config.yaml
init_std_down: 0.0
warmup_steps: 208
dataset: "wikipedia_en"
Below are experts of layer 9 (counted from 0) of a mixture-of-experts language model. Rows are named down (a neuron's output weights, with its number) and show model dimensions 0-223. Each number is 500 + 50 x the weight over its row's rms, rounded and kept within 0 to 999. Numbers have three digits each.
Before each expert's rows: "comes before" lists some tokens at least twice as common just after its tokens as in all text. This comes from a sample of Wikipedia text that the model never trained on. Tokens count by the router's weight.

# expert 12
comes before: " ", "8", "7", "6", "5", "4"
down0:448584500531485475599526445609501442500444465424519564480569471509410512498558503516518514492471569469707608529463499549502479491558525471449517585514429530520551479371585546414517437445555494467464515475463448471586460476578477564519473643517541476536524471438617417529599455549579538409506490546502490479563464422444397497547525453508481480518405540559564504503458540484409512558478473531435484508544483524463520483479585466505488524521542530539587489449518526501536486508393511469562371458506477467559525423501475440505532455490509565461463506481448506567504550569520553442535533425482493487471511602505493464498450469489484538450571514465485500481534583470535438499453
down1:465501541479575437558488530487548503511528524496509588528603595471463500541437540466496531445486459562513490493575493469418529608513573539482468544424506433552524437491558631543526478540497462494491532498525457539529504458547570455523541632491479451528472452531441533524474519537394580524502449431591435508507492537417512585518589457479523622529523574431545479556473551553513438403421494482494519416498529505604484534462491492439507500472455489444393434464518477523560598514473520478459502466528444478451544459402461491520534527513507436532459408520528526530531483540552482544511572474547438634536468405456480487539495521497349409584450514579507461423451506528450550508415
down2:425412429583388542431494523427564389479462507517579518498562430568477491478476469587504484486506502558631503378493545494609608578483496551496531562533436457516522534498507485474538504476667459520463498532463545550483621530617518487598528506505606542530535478476523469545550421567531497495534534548500420486509406526449397468580550534580502480485541570487452506468517562453460525486486475514515484510469425463525498504532434520552455507548528517477523437542508496495520536476508574440462483572522554435446462497470373540524520533498551535483487466585543451557520556472540596472501509619495474493572463566442533452537427426534511492545447474487513563507459429525524487573448
down3:493390572481494399490515488548470529475419529494431402484499502494528444443481509489447369491476500405522490417556497481481506432540554418545505538506509525598498533460526483474563485489481528502427547425512442436518546485554518479551549438528613475532529484397630559503558551454548484416529480533503506434596541463443420549596459449578587382471447494519496466446507405498528562494484564599432479527460523503407495502426507488517458510531572490478395470462539509488541530502440507455464429459529550505566491515430518416474528497560524554456472518523436505624528522597407539444514482539529540568579454557424497495455462489508523550494583545493463530426531518390539457457505

# expert 3
comes before: "s", "1", "2", "t", "e", "w"
down0:500441485447546503463453419548572492522567397466476471448459469526407480447490458515504446456498559497525575450539498494387493554478486467530435413495488405505434477470437506470479494470544484573521504462462505435465431436509459594475484524547616474475506446475533393513552489518547511467509564542547593514542576471442550594486541485584493523511456554400563502503455564507480426469488493466446481579514460499445527389459508453480503514489607443440646410565579464532467494516378450532519529576467519522547547567522507523571475472546467523525427523514464457534525561489442567457588420527451485529484472523575497455351509409443548512472592493534465608453494465558444494542517
down1:523465503422508478515526574585493498449492512569515483526471508531471495522489410458438611488568538515234444501487551420535489599585544497468449461478552498487541477521461574459506407465447516457499525456548552493549565537540516490484498431514536490532523597520535542502532409496449554536430522518564501565513522526524608514514544480589533497502509510459535527594390498525498462517460516534479564540563488530557398530395451509516461486437557521447488529513446596501533493460524517454542500471532505440504549477461530602516508431538495438525505492531537500456515523474441546510474624481464387489566446488436521371368521535444417530510436444564491503498469547602491508508505
down2:495427523517474605473578472524462418539529513523550493462616514462561525472533498447480533473512444477605477476505510482544466568497426557511461499432472560479552552568577490463546453480607455504506533524489499472580620523522433570539572515488554548511605529543510505457490496476506494491536548550528465619503412509432454495604472369573465504467416551523508554370435411451540499523503567450435486447478499432467563480507397503565459489516514598436526531533555545504505489517457502535529476450485536537413472544513504565490410523492585516440455484590536420580559450532479570517472555576506517492590519589514575543496476457554473545491482465489415504552536415460568500560388
down3:476468444535459539506422497491444484480472573443504505485461604567421465497494499462478483503538426498685572505498492497464557581466458448610416503431559500484568510435484522539495508514438401495431584552535382500525501489633576450526447548566458412501472528373626548484501457493437489443473440517455469587441518500522441516471455463543411466446514532563599559460581498450519462557480520432453473577490556456526501538539483437562528448410510532529469495516524581509540570538515440484475491524474449405495449532465508397494497480530524512458419424479504546594532456413463512559530485548484566448460500479421498517453501550569453538517498486408537454445470496536494544509464

# expert 13
comes before: "0", "–", "9", "5", "8", "7"
down0:459441415575409551500409521622544558527537520498566561583496526446411530442607509477505464425463587576444545503511462448533462568489457474418498508489475550469563516480465558481516430535550500414579456437480498491516434462558511591533586479521524554554490497527519513516497508561482575422547499553462557566465548573521560500498538446447462446510504437431495452477520481473407430568490529535547415452479480560477484467427556418575548476456502507541530448557557465621534534504474538514577484546545571506522591396509421519610501449483538495590471523549509394510541514489432528574519565505488402551483497504521498446539414439517489557563383590439491508483473480521475521541545
down1:515443522438551458522590499542506522454492534482519460534549529526559539465462410449507577443538541546393526569478461482475555584489510570446381530527452493543519505477590506503488393518430504452446488506487546390508520596527522490478521520404398501517503497470428427438527412492367488567443499538468502547506511539471533519489527421568578612495545572445524547439483538447456416560402495382436516470580492577499476504499467650416506461456560481448497446450496504536454504441530524404504515404511502499487453413438511485519541496506477405507567432404517480509537551446485483521493526586431496530476537445532457483520478535464415458446413496442515510423516563562534494563502
down2:462403526580471479407555552509499522474477508536521575432565490444517555545511475427517505466496533537651492439598517487457470498504536517483493497476511473532540536563551432471564565437468536447589472540418542494492508535536410498453489462466475461442452573475546460516450525581430546510466494517501524541521452494532486544550491586462520454515582525423440430441474408525389575483473571481530535450417459524480615389481417521503433419444515529481515523556486462535519516527469559448500443383582539468509530604478449512501533589465433415527502447567549468551589422475556530497472492534553511631481559507530676497489431429509579515555538505479486529503495463466488543545508
down3:440519492452558511535455530587459435456596516547547426457568535476475463474456476471568503459553587486516535567495465448483561574539475430530450534553541568546504574513589607511456502381570456474453495510625488468520597504566539532599421508518433539415512495512456588477503490572547500502513474497498358449462523555504521474511427413527507536509460545473511521526531489506506488564467435508445524533476557510414426636556552516519464519426480489478522568537503483506459571546537481531564464476471433510545551425524539479513500558478508525447357463522429537514529530515559467553664580507457542471478498537463435415447434512539492475553502428401556512446585540471537544486452

# expert 9
comes before: "s", " of", ",", ".", " and", " in"
down0:499450441587494553545382475593441495534543578529469417496479596556414568479486525473488477482450501573574536533530394551486457511449461444496619387437500436538460444523470507479381569569421542490508473512556495499489362561561503516497429558408465449550553466459559474483513487476526497471463527558532511488533526535399506478542414433580536543538416465409486494524466521516474459473590474612534464506545549534503502558505572426447478557562440505507503524475575478536480389541474460527619467527496437528491487499605444537541565542510529507575485579537488487514461478533464501473557548408534484473516495403585426440445450463513546521476543484487524558526500442570541548522475
down1:548502515505500454478518497455546534451449499540518515503610482555418507598514453537521444523430507437342548520491522447509466631493476531566387475489506561435630581552558505517492496504486532527508452480458550490507437506550530498574513426459482474581424456554539551543564545392441503544567467480476448492513517493493657513452535439531514558421464554435604481553548549484475459533469488484492561506603509557460477546511502547449489572588535587452519396523484507506509534496545511480549557464499526385506405460482459428506532535504503420575547455555502572395518443478508541529539559580458446549567472483438499459340491495511470490537453520563544503526520554537454505487471
down2:404493508423530524509526475525420517434409508518433474539495510476554489539462495474492548569471511516717530473498486493565610534549498515552386583495552555461556530560533528477572614435566413497506551555445480470531579504520476488608432500512641533397573547470562467545496545620547468539513534602491443497524450544512307483523494502625482514519456487453516486524532437528483503474489477525521504545457536454474461506571408470498487445519445503461524463447500402586477496561453586533455466465556511435466481578559429512487468542505481539501456568478526476617517509451518566524532489492528505500529466494509477511451473554459527501488536474412516518467516475496499494518419
down3:515474499468544479501499381574478464530545497513483484531544609537501491454476555450550473472381472443641571579486442600476560455538432435435451480520542546523511565467431559517540467545460451440472512414538405406512584510548547497485476537499522569515479539363573487491536530447505546419526501485481500539560474558474527455484460428584538472536477586456583532470520425477471551521524524504478541458467493481484441556497500531523488499365547441546529522502473529416442558565486492523577503520380494481465534434583574435535510499519556522527417525504481529576532446460528599553612563623432467452513439473468537486419454487493489520605507430445510513515481557436479497489422

# expert 8
comes before: " the", "\"", " a", "'", " his", " You"
down11:438539444562439481509429505539550614468529564458564580446528463458537543529469488506502526535412480494542464500515534564434535521449519476504448417431518472534470431467450560470563508473571479576620415541590526536443515543552490530406424496648560429503603601497440419474483455588530467503527429476476525437519570497501388470457436513552491555435526567423458459461559556552458521530580569503549498545471535503504506570476482539464443485504546540457512467459518463527600502555517484511597445533454524527537463484552487549474485546544410550537541492561484579490523457479604462468413436565459435458481537486464532470530479467383531384432528486522481497526587569515555448509528
down12:642614460500480546480407509462481544476480471518475496569462516486506519457444542481532487502452521480548499532447543578501550493499455525386515410477579539513559472460547514514506549470562504353467494392515468588576543450478592558603437462490466540493548457381495534474454475490543507543509506457434548514554483434492440431527527544517403440497590488595495567523444524482566529521444429461420512513546532576489377496518469431548510420557444458470462466484475399446429521481588456466425608448406490579470510475566490511485555501493499559496541527448468406513478496472459491523576506441438514487506517422530501492494434523493571442573497410530521456531604456415511520485538
down13:549453439567573655551495511478525483490522470575501524590481449546506487458506590498534535469530506481614539348452429511414558474531514560482501569574481483455437427559500523492593546509477497513492508470543490441511548560512561521519458560484476463522511555515531514475505474496558466498599502513528386379435444476534414483490603527518521558513584492524505547519429487419449496568560535409500533506514539524462470469432527516537469465536510551540643479458561517600530523429541570454473616568468574388493572546520426602462454517486443567478491380555586458478482467448538476459516496578493498505500596553489528525490479524502514463521539484546504520508499535442392470479550
down14:410551496475418534477545497451508594619538532518443561442489480484554491524454506438478478448585385458621485523493512503527524514454471516488460542483595519533531508526538473495502475563519481391587475528530443504600508475518428583444525476590542469565461445477469522535484425528454451368518538601517526518498571572575369527444546537560384580548477547489502505572515459468536620527553495481410423470499487456538521599411541546471424562524483494519534505482489486438478527471526591515559495574420528602503541445562432405470497477516479473488530489466510503503541448511601464504565476500499487503540468532507508443460469521375504478426477571523505522482418484397521539479444

# expert 5
comes before: ",", ".", " of", " and", " in", " are"
down0:545540445483530501497509583565509459515507508420526560449496529541467468522528502600469489446473533562500507540479366578558501581513402486460457509399596489510562520536523459548476475601548537465492456520498494462517400591570549453438491515413442386445593497507541451527459392474413515489478513518495474518432467504461572560466618559532501490413384508391505475508439511490509529528556479638498511428431540530468549515618494497449446482487555465548498626551490547556557477559444470566535454491447476532467560455489495448496470509550451411508502516542504417558553427553516483487596512391477553456494540474487490449451508497441538553559513539518432549595498531485448476516487
down1:488574593485430584486491446591515481411496457497432504487469529444485444533556497449442511455451577536322458449575471497535432590528556505570428508458470511503484470541528480475512445439519428546421554370478501505477515538457551533464476503535376441451542516503577514530536477487432480443536561503445488506456491554455719563468483572527488513502518499448539560411464526490492447557536518456562535487398470497485500523502454509427410483458449599469504440559451558460511538503480453500559555536465532470490471451504507424502490440478491537513463447569473548489494548479413535536446590592484520519487551507497549421435509584478467571461483407572478472457460584504579531504469
down2:395473475463504570493438466518457469468535456558460499548522483441488520500563537479524477473484451509657460501436583547513544570491449537405462463463482563489551611598573482482580516505552463422494593547496559508492558526495509476615446434538518567478496537576536484486497395450469541435593547524521414540567448524482304462497483415510492451474515499502460487411508433445491475489543465466474454595470529461467482510497434472503468505492502524519572508451447480500501551502443508521590496495498566477493498554513472615501428533488464541542364472464530549585509543454537665444566504586471482494511522537488570554450493525489530531514477469474423504584550474581482569539427
down3:483519517437485464513486419542459485505506549437466434520506505503406499447391546536534531456460511392721574508580499516512460587566413497515450533405508526540534488583446568495628486519486452497462507470479486474475580392539521556437437545514531582537599602433507499501553442453559568391550445487452459540596451546491393509460506461468450485494455586419533453475518447451456488470533545462442448552442514492444483538548477539528510513385503471552457479489520467409512557473484533499513500551487512564500534468533541466528517477442538506505447504534525507566567523500516550587614531611475535495487443491490471560419519503534493499515551452516502460564446562406486494498429

# expert 14
comes before: ",", " |", " (", "'", " and", " was"
down0:533508464551494512514371513569442506599521557470531538440458512558433508522452542512603586525484405420521522494431424495582476559497537530484508476416531471512516422499522548462435507507506502522529431557603596524492443565471541519432522477467468483524478482498511486486454403520514491426488597497561467500465537565542514552504513368572560516545499497451532476519506463505484444533519556502623510455455559441575462518481590505439503477526498499510617455533604471525386477561461483528555517500470441580421531495527515420584427551486456458510457468549559420556538518387414428525551562522473524527479517525479617455577480530451649519457456556458480563568460468470548525530536
down1:567493576399501441544564502577510486510481547582537474573509509497501478522404479438453589406497570495323407533543482504544514576521471496497362438465493497501522500548494528456477456459478389498456507507474487545495527550385566488500564527508419492489515556428534479499551500447487459488534533385432445509568529509464648575632492514521523434536531480527462471474454590537479454538436502462490523401492556570483497473464448566543406536508443575472474484512466573530487550519500496425492524455579482421501489487520496427614517515523427531490463481533496508580533447570501538572490455554478476540560548479505602435468534559383438554497484524496440505536482523579451492467453
down2:459467458504545460467450517539466469517475497531504493525477494469516550521451501414468502502503512497805428474504522543522550551527495509500478475476546548496498516536563498483527572495559440426482526534482475468567618496521468525574456450497607542419601562512503439500501545532516512482512528572511449507481399587471273534536513417517471477476458499510461516462483472499478550459512550459468456503462519381473496508562435466517518499551482522501537482534457484560510524469434533492543428498486512450406484482545418526422482534546533504507437516518577484578564479463623628472493471545516413481561477520522524455489484497522586485531486439416456510558556457525526512532402
down3:463490504523444487575439382523433511469547451501476503430600583433483460471483541454437484473498502451501611464536471521429522566456466424502487490450616509442471491510544578537495546425509494492490502435513476478446487528482528372554468451582472541434583486439554496482573393489495584411438546473462558489535439510485566512446454490500476485486438512457532492551583427464517494527502490474422575405474535499490477505507446470500494454411518451548489478489484528337520597442619486595519518539477532517437573467616555459491473523488492549468448499493493569544509520514520500544530499587492592532580512497447536493404375566486472551580520474480590458477413516386442503489504

# expert 1
comes before: "1", "2", "-", "9", "0", "|"
down0:550562426644623668530388520513491543488497536479518518480497488554448530462464558492499492411448497562520530496455586565510541530500452472447556494439571455487477513544391457527554512517428507553547417505468480512525500545456492516487463517484471467557536493457555504492527542531472513434509439503393501462472401483479531520437487493564486413593419415546624506426406515456542491554550475509490389550475582496487586551466508435501496494527439564467535530529464439503482511462478489574504466575541456555521516500427567572489421498431533514527427452569531515547550481576482423465501581520442504552470510565503616441486533570408581475559505398554505517481482551531440530526553
down1:516529579439483445487519487536544575531546536544532569453535566629562469595481427474469625424511429503454516518544444477529521559525499480435465477458437498532584498552564499542506438491453448572517535516535469463477505557510573629503545471516514510513487551475454484422491517492422475648480523572442467527465560524477444570512547438507547458474636546516511507439533492596487409478508551544499452445393488610538473479440510621436490456420541535476463424516478433529502428476402507471579507412475533512469489594534474448504527443536436491415572488467488463514522440457526538574474462492484487456534472473526509389535573539503505500359517504546482482585441468473481573505475
down2:441382477555462486474428493563440484497576511529411486510525467453450503462494545513467501489464559501584524549529524432540505555609447573500480459406496566516533462502513524450476466510482531475569580481408506469504590519493539521557418510467485506499544559458419491536493476519486499431476513443504557551530386517388467470544619528550459462456447609501551508455522478494425468508524554469401538483434489483531570430544505496556426495513520563568470515498447517457490564453505525463567498497551477498360528522527423492528465596528549544528398611447613453486515534586507504458510511530464512483528443501464692497412561456520508589528591495542513518574412432489527450551534
down3:442534491504553554498524526560531454499544548480505549497519533551512567486527533516524452497434580527514426469465601506456487526541412479539570444525583545356501613585483520424545449419505469505470489567532415474453531541560506501543496587507514474415501491372565536445557367489538491391515434598471513524535484559524496495523469577506385488539492455498589512551457531476554456523520444568544428519478503473458525495544447523574496466468555423498514597470504477406530491525508494508401516552459468496434500607438604446462521489457533517525480515512457577629463479543493489579555485517501527608519504457454460541421564521486466529583473399505577483522487502499483553634516

# expert 10
comes before: " to", " in", " by", " on", "ed", " with"
down0:509578516477436607476521471559462447436565522559515396407497515532473533487477518445574466469442570560642498488451398562530544603532524521511524424590476460481573481519515501534511516423516494516611537470535477514574429526551566608506412518541486441551576418487485434515519445495490510437539516457526468450487469542426498403429513394579456511519406489441491463506483462406542479635570557582541522533455518458518525469549517503499464440591513482495527520472474450538545557529511530454606494564470468541433575461508469565560504506515502447469476495519576525528459546484497501481509567409500506457494489468577486433412485530414441501521455417589475585547452558479512475510405
down1:570488450406597483530474547480492538496464520576547478585486610502451531509455491499456520391512590512467537531445514517480506562558406589494392519402494557488539455488428509568484497461530543445446504473537535452495500514480594529467457587464414613461629474507500513553513502520418593561484504478459447543554571415504558488546560486557464502614540519419591398540437561519413411547518455574521488427504488511468429559462445548569478462459467481510493505513529521525542537422442456484524519485519450472488433528475501394519528550391471490517461435488496443507427453545413512460532604479450419543425503518449538525462484609491433509503507421505504523440466541528557512470464
down2:496485562513462538546518511487441449519515517542503493454526449549483549515476532492464530422568468526609473392533524561635518432497407475446493550465534428536492474559528543488484428471488518503525543559397554501490497394600416568507424461479513546485545459452513478514515539481547534444457510467481458501554374539441444467584478461527468461397454435474492601367478495517507523527541476444505526553550537406495549485531439491538511521495566497430515489494508503556552598491476441561490561418538523424410495544467438542488492602489537442431463518527510440536530494445554425568590526548548589471471496604553648469428511512564470511511505494489501517532452542564656536552468
down3:482479417390394531578462492560405450491523494490466484550543561491417460501427501518472549420496515486661558459512437577431520597513483423563445508462550535504499575512498607495494497528489477439547432531508456500499560493560612499557421546584467558478530542466532487492549406400545565454509545524498524478494441588463446492490453531534473531560458572474547501492526515454453527494568460525513505500569518464434442546465465525513527519455453527503489506527523513372460477520421508531471569541464451527439549464511525464532536487552502492453435481483550566600512407477530614525662520652444620481495458421497490513481476519562451494558495458464496499489490469390462489510469

# expert 7
comes before: ":", " the", " |", " a", " be", " by"
down0:553532394510422597472501486542460511510469614522629462563513506491455486523497442469449460405405487557566532445520533594534536554524538512482583495520494456593550541439453489527422564568495414407552493467539496479512468479575480604553491487447528474597438476448559492457456365489549494479517563515566428562555514611532448624466482418552549443508440500481531522563444532489511460538501526508474550482494440527442514518475450486457482472458520461493570561527518507585479506569377478508511477520452439519485650472542483562557529502427507471436442449554547459537560488529414466496538557514477602463491499528473490407493537465405528503524422410521511499517425489471516515557451
down1:514477561485516421528456404460489526455578563578522476519470530508488572550507511349553470392549529567448476427412520521520513564505507564515477507424570538586567465514471579464519535511524417521505513559506519519493482602383607557450502536462482471504459526425480498483503510418508572466527422445498476531494480508439540544486530522559450542531440571621513505428441507495537556452415507516556497427589528513511438501508503455446477531445534523437528517399500530616580525479418487476538550437515553505486554478476428523511461516519414476429453476462536433544564447454405548497501589601459534547550545450536461495413542545435465497429482432535510547589476484610476490583436
down2:495500519482492492422480460525461509549533535566467544443645450555528516508449536478550572508515533517688519502474499512450588546410520447427494554448513510565533518511558548533405507536483474464516553554445510475540586525534443471568505544528554568440546475465495441531459499476443575474543437575464480520472414484520372526496578465567467514451520524441467532454565490552463461462541593510484529520529483417559545516613452510530507472551514507457535514532457558548507536454439518465567550552590495418479480445527421551412506523543467499453479459513561419551526472499587570457480478621518388488549491567541502554444602459609582484553537439430452472566496444491516447509415
down3:496496499453610464515436460540430568420538500547491511462431539512488551462484515428607482464547501509617512573446446487464565501497432540487548492553597549527493612515460502483477446440475533456558443460515359488508574520512495508555492516523471491486465538515588528579516563480536641448544478452543457538546444546482452539499399453557488519544459583562553480500578550421445510514519529475541468469411594481456419565457572530423483526370495508548474532434558523439516531510457460520484514541505498558427533523512518534546407457496516603437449464481546489611487481501566486594548534645530460456543443480409558525467491480556455529554554531447509545491412508534425532525489

# expert 0
comes before: "\n", " The", "==", " In", " He", " It"
down0:473481493518431564478478555539462468470530599423541521496521564455452399519578493544550477500504553521694493467547523505514601514552471438515452534486490469543497497412450546460453527499521595452489513472536546590423473478558581522544432549519444450491557452521473554512438523542556535497492481474456441585541444473499595545519440445513480483564486526488547486528475448440478458487502477549541502488456527507525482525499631475456456500504500395513540526635523485528477481487465605458554535549520508561460486423430443544555541479481564501554456444544558440595397479527592433450494612440493373464439502485532491453500474479524453576547532394617473554489440595522476504530433
down1:444562524426492459502557513544445628450522532557551449554388569513517453563467543459493512540533471541362509568451485510552426525402592529478459524438537531451512506544511552492489549492527440498513487535501477488486496545464575442549549488489440426468456436565495487502522505412389583459469583499465478506494509507426482523516563486465588523472471539461603547463448508513417482465481445469501567473554546604584469470373481516559483459468441520519446353486497594546444547520458453522569546467552497453486505528553521478480496468511530481365524534509512492517577550476492592503492551575514497503490449426414547432439594527466467512434567394546514479498465561614503506532401
down2:432475506457510442458513569485507406502427555587534535487518506455463527492498519517557470579430510512639448451471500484571448534506549505444565497444458482543569518449513440502459514469537557509526562559481597514532552554501493464604520532489489488438501506476461451541500435514536604465535468505499490562490463522503368494565543546578506490429463498623403423470527408534421404480535459477491504541519456476581506489586400535547489461521531611514509532553529425473554541465515545456596445527582523417402493517447431525503433600537539535528505462496497487509506538512515583406458505562539409485538503515469568408499522401528591405546455540566507511587461472519550491610454
down3:545505465523517505515433446539483546517476472521521498576505539490459448529495513510540471507529565495601520460459449593392463579495402469496467537505514580448501502557489644473441539425437471506530393474579515463514529486518504495400522563538452517487578509489469535489511443611426564482491550412566491518469450604483342450472533459549513536561528555443531444464521542530438508524529532568503499456519455331506442521490509462478512498477499555507479405488561633518561537562469498508461536459462433526515514429471494399497504460492378528481434531538540508403507349413579493550515517518506555452490535501451435550446490532411486485562526590504533514563565518491481461527557

# expert 6
comes before: " ", " first", " own", " father", " wife", "N"
down0:479553423659416509483461560514470512558518506532532535470461525537480510504470522647550507487532508468558561526433456490507511561496592488505522626477485486508382484467487497471444456595509524512458549435449518494472451549516492665588479535455487526518488467517522476438440463529476531482528554480578503440487494548474500560434532491479495524544456481489582480499423569476607486539371580518433454464467557525391549483475540409509477430473466473614530567525489522626488575513450440532492538535568431536502500440549556538574537556458532495521515570607503513529530498400543553427437478527488561557450560563571553443433544520500587575504543550496484542458503550477492468562488
down1:451496518379427470560540481491523489484594501520502572550495526518518518456515476445474522466480556536317417463557490443527435567474506510436488386428622545490563527604478547472500451495495492502453488546540443496460461571522511505549545451417462485512499595492529470475547470505414548496502553518501544470621487514462655613506561439535456509487471508548526544478427462553488446506471488472474606451602521604556439440431397509434446535454473485560449501496532434472507453438544390520523549479463432474497525515504559432522532495546538485559480428461457581515430513474495451513561582526499552477550469440486501484555588555465468438563533553558526508400492512560488510547457
down2:426450533509506430468508550504478550513447513538538514405564497493515517580454564547464502498560487540787504385474468514632606556507526552449435441472562496510490580548590542492581534481533460474451533525434532512534555470555504498539474493507585573508509537539517447474500438527526570479503513546492507507490438460467356500576517462490477494461536511502465485458505480523444540452544517469512457482469436397555509441509460510472473419532507587423533497510447488530501554490462523470524492537558524481467516506449465611494457573418525542546492480509506521544554504514550519430515502525534336524544480456461522485554531368560594417474523511517459529597466469521535472558489
down3:538531474467546496621533449562413550501516477514495493572474466522530401487547471531475425465414466492558497549433509552448492530432486515569483428409583484458547501527424560452472524412512474545472608548503450486581562514516511513608469492413403519535524491431514536515484487491485553581546432551528485483503443582536559487463438490520492550553456587529500492548585597485457468490554499491464478471447500493507525540559486565500476547399490472552417453522539495452507521556547500497515603463526603550449590598534520474458425459451549439479504567605514520605520503564521494511533486617459489622472463468421352519413509568513513502523539451561590501480560509544415537491488